{"n_experts": 64, "experts_per_token": 4, "moe_layers": [1, 2, 3, 4, 5, 6, 7, 8, 9, 10, 11, 12, 13], "routed_scale": 1.0, "balance_bias": true, "groups_per_token": 3, "vocab_size": 8192, "optimizer": "soap_variant", "beta2": 0.95, "train_tokens": 264200000, "steps": 11345, "dataset": "wikipedia_en"}
Below are experts of layer 2 (counted from 0) of a mixture-of-experts language model. Rows are named down (a neuron's output weights, with its number) and show model dimensions 0-127. Each number is 500 + 40 x the weight over its row's rms, rounded and kept within 0 to 999. Numbers have three digits each.
Before each expert's rows: "comes before" lists some tokens at least twice as common just after its tokens as in all text. This comes from a sample of Wikipedia text that the model never trained on. Tokens count by the router's weight.

# expert 20
comes before: "\n", "0", "1", "2", "3", "4"
down0:510512435517510466498490561548487547506487472430474508489495513430561426511495536503514601502521526471448494487453445486492469524509507528554539536485490522534488563524486506515504498527550463434545581489508506519476452481477500450496418475525472539569458404513523558483487409522533500498555502515477509561481503534461603463520529491454538486474485531426469462433589553545503446495405

# expert 22
comes before: "1", "2", "0", "3", "4", "5"
down0:479490513463538521574557502509445431523502479478487469544529473483439521544458542524506473568496523468448539551506455501530497545513529554416512438503520463482448476452484444454490528473449482582504460515516576438483475528452467496479592515573472519463510444499475530526506474547509545448459525421464485549454478538475496464542531544425473429415471516464514520543573422475552514473506

# expert 60
comes before: "| ", "-", "|", "\n", "- ", "|  |"
down0:497580467515522530514533467473465488565522584532485509466542546522458443516470553506517482540478482472542450433518522473470505447454524455449446568593479528532483440490520576498489447467475512488502462523505448583533519484465394467428492539507489459492525566453515502508457454483424484512591557448497477524527541558562545488508521532467541520554537464511486495500533444485569438519519

# expert 11
comes before: " | ", ".", "–", "; ", ", ", " |"
down0:477565498514505475540520506422533517443494529568385535578458494515522431488503475560470453459431466543542553539406518556613496447453558460468475503470480450479540511593477502479491486528477533477508528504446504473486541490543463444502524546466579505494516506512484518511479547426526469483555520493536513459421478468487477512464531458543503554455488472491506453445554504514507562488468

# expert 23
comes before: " | ", "–", " |", ".", ")", ","
down0:457506521505490435461520530567446488507463546494445390425491520422579500491489515557421435478487533504488513446530552460509460559464475402510458504501525484518499514488556467518467518553530457460506471515473507497489580532492424484475521452540509504570529533551474443521467508515471457473528528468520459476531511548509477441482449437517411591504568500542507499485542448574499518478495

# expert 34
comes before: " of", "1", ".", "2", "0", " of the"
down0:541531482501510518510497563496476489484447556493494521525477498518573517552545496500498532589492514501530455431574464487470429594467447529514523516535500539421472467498561451568441451547476512492517479531432490459492474553514512495506504517582524538470453508554560548475482461504465510478564372521433424581501435473474491513460475484508488529516510478560505486523503528574502483580491

# expert 35
comes before: "\n\n", " The", "The", " He", "==", "="
down0:452470502523493502535455535530482549531560548534454469507437414546506447485518516509405482414558518502493499426492497517447505461457547549530472488517486540470523498552518520457520463504541470542460463477556549501509414521509400513530486452479504462480486490411470578464548567482514481496479494522550488436509407504492523445489553543572494517424477532473464485526505520435416478482485

# expert 56
comes before: "1", "2", "3", "0", "4", "5"
down0:460502535495554496655429583470493536495529493542542534454456557467506441495496449505530555561462534566519486539441471513445486504530479484458499482471459470506477517354474553509479514517472491480548504473443510472535492496475491486531480502492498477479577499489591485465434468494460501523579478511495506557561471436563525482549563490506502458567520514419502470488518498508482502483481

# expert 51
comes before: "\n", "0", "1", "3", "\n\n", " |  | "
down0:479420497415435486550541509465499470489420461493457561544468426515495536490521525454462490489455552476511554548488446497515453471530538475469460514472533436502470543487383500506466494545596453484544549532539491495520508499521562468502525534469484494474521501503433536424502503499505498456473490517449536508426513485473527455514475493437398533497468506472430455540528525489396512573455

# expert 16
comes before: " | ", ".", "–", " |", ", ", "; "
down0:471485510522450497541482494411466522529517501434510502457407541535459501480511528518458522541467533547585534485505514547451473504552480517471500478490529476466512503529586527523498543534488517553434543535461405383518487495454442482528456512495436474431478559442516455551486434539543555468500546535515457511464534538508490458495536511573475466502539509545452507519455532448528595527564